config = dict(
    d_model=256,
    experts_per_token=2,
    d_shared_expert=0,
    routed_scale=1.0,
    init_std_router=0.00746,
    vocab_size=8192,
    batch_tokens=65536,
    seq_len=256,
    train_tokens=289800000,
)
Below are experts of layer 9 (counted from 0) of a mixture-of-experts language model. Rows are named router (the router's row for the expert), down (a neuron's output weights, with its number) and show model dimensions 0-255. Each number is 200 + 30 x the weight over its row's rms, rounded and kept within 0 to 999.
After each expert's rows: a language model's description of what the expert responds to; "comes before" lists some tokens at least twice as common just after its tokens as in all text. This comes from a sample of Wikipedia text that the model never trained on. Tokens count by the router's weight.

# expert 18
router,158,236,229,185,201,238,214,189,214,228,188,182,200,227,245,247,167,257,141,198,163,283,185,201,179,189,206,158,172,191,235,195,176,214,189,225,229,164,163,216,253,200,234,166,210,256,242,198,178,194,198,180,189,177,151,189,230,220,194,195,204,222,209,177,239,277,162,174,227,191,179,190,227,205,190,150,221,248,178,150,133,171,191,129,159,212,238,294,177,190,224,244,219,195,230,221,207,200,135,177,248,226,183,195,199,176,212,187,197,249,205,208,203,234,219,194,195,228,135,146,206,251,205,227,193,186,188,185,210,196,199,157,223,197,250,215,222,178,185,180,191,210,225,204,194,232,208,198,234,152,203,189,145,147,196,172,226,239,127,193,151,250,193,190,209,209,172,145,166,183,207,170,234,189,205,266,198,183,218,165,284,182,188,213,197,203,196,213,208,220,162,169,173,228,207,181,199,187,151,187,204,189,207,200,185,242,196,211,240,140,205,204,166,204,181,154,135,171,164,255,227,212,162,220,215,224,190,191,216,202,228,202,225,204,197,192,207,175,221,238,171,182,189,219,232,257,222,211,171,209,238,200,183,146,228,219
down0,161,216,284,165,191,216,220,180,228,166,148,195,191,221,182,152,202,211,212,198,225,159,204,179,162,188,190,167,141,157,170,153,202,201,212,155,181,224,198,210,142,192,210,214,177,263,219,244,203,196,204,231,194,155,174,166,204,217,177,209,197,160,194,212,186,181,211,185,249,200,210,191,192,208,270,214,208,224,222,239,168,200,210,226,209,215,184,182,221,178,236,161,200,203,201,152,211,198,245,230,212,145,168,247,175,223,183,141,217,238,152,224,204,168,211,207,254,185,221,242,241,163,140,234,157,172,242,236,224,187,172,178,188,179,205,164,213,231,204,194,188,252,255,231,176,203,195,133,208,221,205,143,217,174,200,219,226,232,146,168,251,216,242,220,177,232,166,175,242,202,227,182,241,213,231,139,178,174,174,234,190,189,186,181,182,164,190,259,151,255,203,184,204,224,195,199,190,149,181,226,226,213,172,173,191,175,167,207,144,275,176,210,193,183,237,194,210,220,224,166,199,217,221,153,166,183,204,227,154,231,136,219,208,217,243,233,228,190,200,262,243,175,177,177,186,211,270,182,228,206,212,186,233,188,157,218
What it handles: Spaces, digits, route verbs. Spaces and zero digits in tables and numbers, plus route and location words such as up, along, including, located, opened.
comes before: "0", "1", "2", " to", " a", " on"

# expert 13
router,162,221,214,227,162,190,208,219,200,180,182,194,145,236,220,220,168,198,151,195,183,230,207,195,171,174,150,218,167,202,237,218,159,183,183,231,236,188,242,193,181,196,220,195,200,188,207,195,198,183,225,244,215,159,202,244,222,231,202,228,174,187,219,217,176,280,165,228,179,164,122,227,194,189,276,127,193,191,233,183,189,231,161,125,168,208,214,229,218,185,218,237,237,160,196,217,176,175,145,133,187,234,173,156,191,167,195,170,212,221,224,149,222,253,210,188,165,223,213,182,238,224,237,185,187,258,184,175,214,176,186,159,232,206,187,180,222,230,170,229,223,218,188,190,206,182,230,180,158,225,169,188,177,210,179,168,227,178,223,174,200,213,227,161,181,184,220,182,233,240,155,168,235,212,176,200,205,237,220,212,211,174,165,191,147,157,250,227,200,175,181,226,182,253,229,207,190,216,193,190,207,194,189,255,208,185,257,225,212,210,249,202,212,169,172,228,152,115,215,266,162,177,193,189,201,259,217,157,225,238,236,191,174,245,180,212,244,201,203,208,183,182,178,179,240,231,193,213,222,179,295,200,166,249,209,149
down2,218,230,203,232,144,149,184,236,183,170,140,221,224,166,231,207,158,238,218,165,192,219,212,239,169,189,199,200,171,213,200,184,180,175,245,255,194,204,216,217,202,210,174,202,191,182,227,175,176,212,228,163,163,200,196,185,215,228,158,216,214,246,171,217,239,200,144,163,173,273,238,182,145,230,173,207,217,193,187,241,199,232,217,194,149,180,244,207,142,230,199,219,241,206,221,181,171,220,210,202,191,235,202,177,222,172,229,256,254,237,182,171,230,169,238,223,215,201,184,250,261,247,200,206,189,167,209,144,216,222,210,141,222,165,196,178,221,223,220,197,230,233,200,182,241,154,224,206,209,218,186,227,116,229,138,257,230,195,205,197,188,232,209,243,174,248,178,213,203,199,210,209,188,136,185,244,191,267,244,190,223,137,225,182,174,189,221,193,225,158,220,182,199,249,198,224,206,185,197,160,213,152,209,174,192,243,158,212,172,135,180,244,192,199,197,195,190,191,167,170,153,177,224,201,188,165,236,189,261,179,216,201,200,174,235,207,154,205,197,257,196,168,251,177,184,134,225,169,230,200,236,173,172,176,175,162
What it handles: Prepositions and commas. Prepositions and commas that link a verb or noun to what follows, such as gifted to, monograph on, via, into, March 4, 1877.
comes before: " the", " ", " a", " \"", " his", " an"

# expert 31
router,191,186,186,213,222,181,188,230,248,248,212,205,250,245,225,251,197,198,175,133,166,184,207,142,225,225,190,223,198,250,188,191,184,158,257,239,262,237,189,217,203,204,240,235,244,201,237,210,207,204,193,252,185,211,208,197,184,250,209,191,228,184,202,252,232,226,170,197,203,202,216,191,249,169,244,200,208,233,189,216,248,234,228,228,139,205,183,226,224,196,171,148,212,136,263,172,217,176,153,153,210,214,162,173,199,171,201,200,190,179,183,208,240,158,264,180,198,186,176,181,169,232,180,231,206,239,176,210,158,242,195,180,170,160,167,176,213,214,233,176,248,166,220,206,207,233,225,251,212,224,143,167,227,185,234,196,229,220,224,186,217,183,143,180,132,175,180,191,189,240,247,222,232,208,161,141,266,201,182,229,167,227,223,237,156,195,217,158,189,134,239,167,196,215,157,203,214,224,182,150,178,191,204,221,202,156,149,151,232,200,187,215,192,221,187,202,190,154,156,220,222,220,203,176,183,188,155,169,191,224,163,198,190,183,178,257,246,207,163,217,191,165,152,185,202,197,193,208,220,162,210,170,199,252,167,169
down0,216,237,188,228,240,192,215,224,202,162,197,199,204,197,115,229,179,184,201,204,280,163,217,180,231,229,185,191,215,157,222,178,160,216,214,173,223,226,194,196,227,197,179,238,204,168,219,229,182,195,224,221,243,222,177,223,202,146,200,230,218,223,223,166,194,194,171,205,191,208,198,112,175,193,214,209,139,166,200,207,227,182,212,229,201,224,226,213,206,201,256,139,199,133,162,169,162,242,155,173,167,239,239,205,216,241,206,219,194,176,200,188,159,205,181,150,213,178,171,203,178,221,192,221,199,179,201,159,204,127,179,206,244,224,223,174,213,218,210,227,201,240,175,213,189,217,219,176,186,253,238,224,208,204,219,241,191,139,216,225,190,157,152,266,178,191,203,187,173,260,158,162,204,187,197,183,118,193,206,194,190,235,181,226,183,205,221,174,267,219,153,146,186,205,179,229,291,154,268,216,272,238,213,198,184,224,199,182,249,189,225,140,182,223,234,169,189,175,172,176,210,234,217,222,238,141,172,203,171,187,242,218,207,208,159,180,161,181,205,177,226,183,213,197,229,169,227,193,167,238,183,169,213,198,191,250
What it handles: Brackets and heading marks. Opening brackets, slashes, equals-sign heading markers and line breaks in lists, tables and section titles, such as Champion(s), === First round ===.
comes before: "\n", "1", "2", "0", "-", "9"

# expert 4
router,210,213,233,221,209,216,188,158,158,229,258,227,209,217,137,253,230,214,211,210,185,262,243,216,194,244,194,184,183,167,188,185,234,145,146,237,179,188,184,155,167,177,187,166,203,272,150,211,202,208,196,276,241,170,192,212,199,194,245,219,268,179,208,225,200,257,185,166,211,216,202,201,197,164,218,154,217,222,187,206,168,170,198,173,192,188,169,243,165,228,195,223,180,238,178,175,127,213,171,244,175,201,197,207,152,203,191,168,185,159,198,183,124,220,261,221,158,210,233,184,197,161,232,216,183,210,142,216,190,197,188,237,212,170,171,216,147,164,208,188,198,181,256,212,211,205,229,239,193,225,214,210,254,142,216,163,182,167,177,181,189,250,189,186,173,224,233,173,191,159,221,154,186,178,214,178,238,194,226,182,252,165,165,251,257,169,169,193,185,249,214,173,175,217,194,174,182,243,211,222,160,189,184,226,147,185,215,190,234,186,181,186,204,181,183,215,232,222,218,242,217,160,225,173,165,201,205,226,218,220,282,195,193,219,187,149,174,216,190,207,161,222,141,220,203,224,174,218,209,206,250,195,158,186,239,259
down0,217,244,140,164,204,166,189,194,150,193,200,273,199,239,221,124,209,220,240,168,218,195,245,210,173,176,243,168,158,186,175,168,206,196,194,224,198,215,248,239,204,205,205,180,203,164,181,173,176,177,195,209,148,191,150,168,207,148,210,160,187,210,221,241,198,213,146,161,220,201,209,197,162,196,179,212,177,200,182,167,189,148,181,235,187,270,207,172,177,194,210,218,171,155,220,162,189,151,205,192,237,171,223,197,176,272,222,196,245,184,206,191,171,187,229,164,208,217,230,115,186,162,223,226,252,214,209,230,214,180,205,198,193,224,235,189,243,165,222,211,194,163,181,214,203,189,212,227,164,166,178,263,192,173,180,206,262,234,195,201,236,241,225,231,238,216,164,189,170,191,235,197,241,228,170,180,170,206,247,169,134,204,238,161,210,258,177,223,198,217,248,261,193,147,196,211,180,191,214,222,215,216,225,137,184,123,234,187,176,199,203,213,237,171,192,213,206,226,176,221,220,193,246,289,180,184,196,165,189,199,189,236,216,229,213,214,226,194,201,210,134,149,196,201,190,184,278,168,234,201,210,200,192,209,201,238
What it handles: Bare space before words. Standalone space tokens before the next word, often after a or an as in a slate roof, and indented football scorer lines.
comes before: "1", "2", "3", "4", "6", "5"

# expert 14
router,166,240,223,209,185,290,216,275,150,217,201,185,248,183,204,242,226,230,209,198,205,258,162,210,151,142,214,188,172,171,265,160,170,198,247,207,189,211,184,193,147,183,222,171,146,217,172,216,199,166,195,160,189,213,178,200,227,180,185,229,236,190,149,191,196,176,191,228,191,265,169,174,215,144,201,215,188,171,254,220,174,217,168,215,209,252,218,157,182,200,158,217,192,219,177,183,201,168,204,253,226,178,191,162,153,187,200,225,183,189,217,236,225,236,228,214,207,229,203,211,222,164,165,209,206,183,211,146,184,203,149,186,229,221,199,134,203,168,202,165,161,237,193,166,230,135,220,202,214,248,202,202,242,188,194,197,291,241,206,186,242,157,164,174,186,206,188,239,178,246,173,205,159,255,140,267,186,189,169,166,253,161,205,203,235,194,204,208,181,218,216,180,184,218,160,159,218,190,148,158,205,176,220,241,223,176,222,196,222,149,154,228,241,183,178,162,236,217,199,267,202,200,199,207,213,210,200,224,189,178,202,211,199,201,203,177,213,192,177,246,252,189,212,234,197,208,244,262,201,202,183,225,211,190,203,161
down0,194,189,190,234,140,175,278,209,224,202,178,256,233,232,191,186,202,215,197,241,203,246,209,211,182,215,194,268,158,227,187,224,200,166,184,184,212,151,157,237,216,232,229,201,214,245,187,175,225,233,291,269,209,215,204,211,198,182,183,253,158,206,151,209,215,186,197,171,227,181,211,160,199,197,172,239,197,231,183,237,230,200,184,159,182,174,165,189,236,134,150,196,197,183,210,196,205,191,224,150,229,197,183,193,173,189,187,150,231,260,254,223,154,180,207,206,232,223,186,199,294,201,209,170,176,204,261,168,244,184,204,171,192,174,167,226,159,184,178,159,210,171,173,244,240,197,216,188,176,193,173,181,191,174,144,175,247,196,252,225,189,187,214,191,178,185,199,217,188,184,202,170,200,217,249,192,170,169,166,208,174,199,196,168,185,219,184,160,195,232,221,184,185,214,139,192,251,234,176,224,177,220,206,228,195,235,184,215,222,205,132,182,155,166,115,151,150,211,229,143,233,210,167,257,226,180,234,168,208,241,207,212,224,220,173,192,223,229,218,241,205,217,236,182,247,163,198,196,217,206,190,192,227,249,181,166
What it handles: Coordinates and numerals. Direction letters and digits in geographic coordinates, such as °N, ″E, plus census figures, sq km and number ranges.
comes before: " ", "|", "N", ")", "5", "6"

# expert 28
router,225,186,193,180,149,197,192,235,181,179,178,238,177,230,212,229,137,210,196,152,192,185,200,205,152,196,197,184,185,140,204,231,234,200,183,193,208,154,214,217,232,184,196,245,186,187,239,231,173,232,189,204,154,221,150,190,220,194,211,235,223,231,236,153,180,264,168,153,205,219,237,185,201,232,211,211,160,209,223,238,222,235,220,209,179,192,208,180,244,225,133,210,237,227,120,164,161,237,127,212,135,222,178,164,235,211,188,181,213,272,229,243,197,183,167,166,215,258,181,216,234,241,191,215,155,203,195,181,230,229,225,228,191,150,252,232,157,222,186,195,136,219,222,212,203,219,217,218,130,212,197,199,179,215,229,213,146,173,190,209,206,171,183,239,237,249,173,179,250,208,228,166,209,182,200,235,199,187,206,238,212,184,214,192,175,227,244,233,203,222,225,210,205,220,154,237,161,145,161,262,216,192,238,213,154,224,220,228,243,229,264,215,173,234,205,224,185,200,208,177,152,149,192,154,195,174,205,215,227,159,171,169,163,198,180,168,211,188,206,173,224,223,157,197,178,139,182,216,211,194,163,214,260,201,211,220
down2,173,142,224,179,238,213,194,222,206,184,155,211,259,230,222,205,184,190,182,254,149,194,223,208,175,196,159,250,215,215,237,179,212,213,218,177,205,240,185,243,210,162,198,184,230,223,182,212,192,202,219,208,191,172,217,179,207,175,208,209,228,151,252,166,126,217,226,196,192,174,219,180,262,181,227,205,162,182,167,257,205,211,232,219,169,206,172,162,197,214,158,168,258,174,266,185,193,160,200,170,217,211,146,240,213,197,199,241,145,183,182,205,133,192,200,168,207,192,251,230,209,228,219,177,149,233,129,228,188,220,187,248,239,169,171,138,210,212,199,219,202,184,225,146,225,216,222,169,144,211,214,170,122,197,210,153,232,215,204,193,265,184,225,214,281,170,180,180,262,149,161,237,177,205,181,202,220,226,230,150,209,202,184,173,158,213,255,226,190,196,230,158,182,174,140,168,197,201,232,234,242,216,165,222,152,195,169,244,280,188,179,213,225,185,219,208,195,196,185,187,179,242,248,213,216,215,188,199,202,191,199,164,196,181,209,214,202,187,163,224,216,214,202,256,166,168,167,171,225,223,221,216,195,234,213,212
What it handles: Digits and ordinals. Digits, ordinal suffixes and dashes in scores, percentages and tables, such as 6th place, 1/8th, 4–1, 60.15%, goal minutes.
comes before: " |", "0", "–", "th", "%", "5"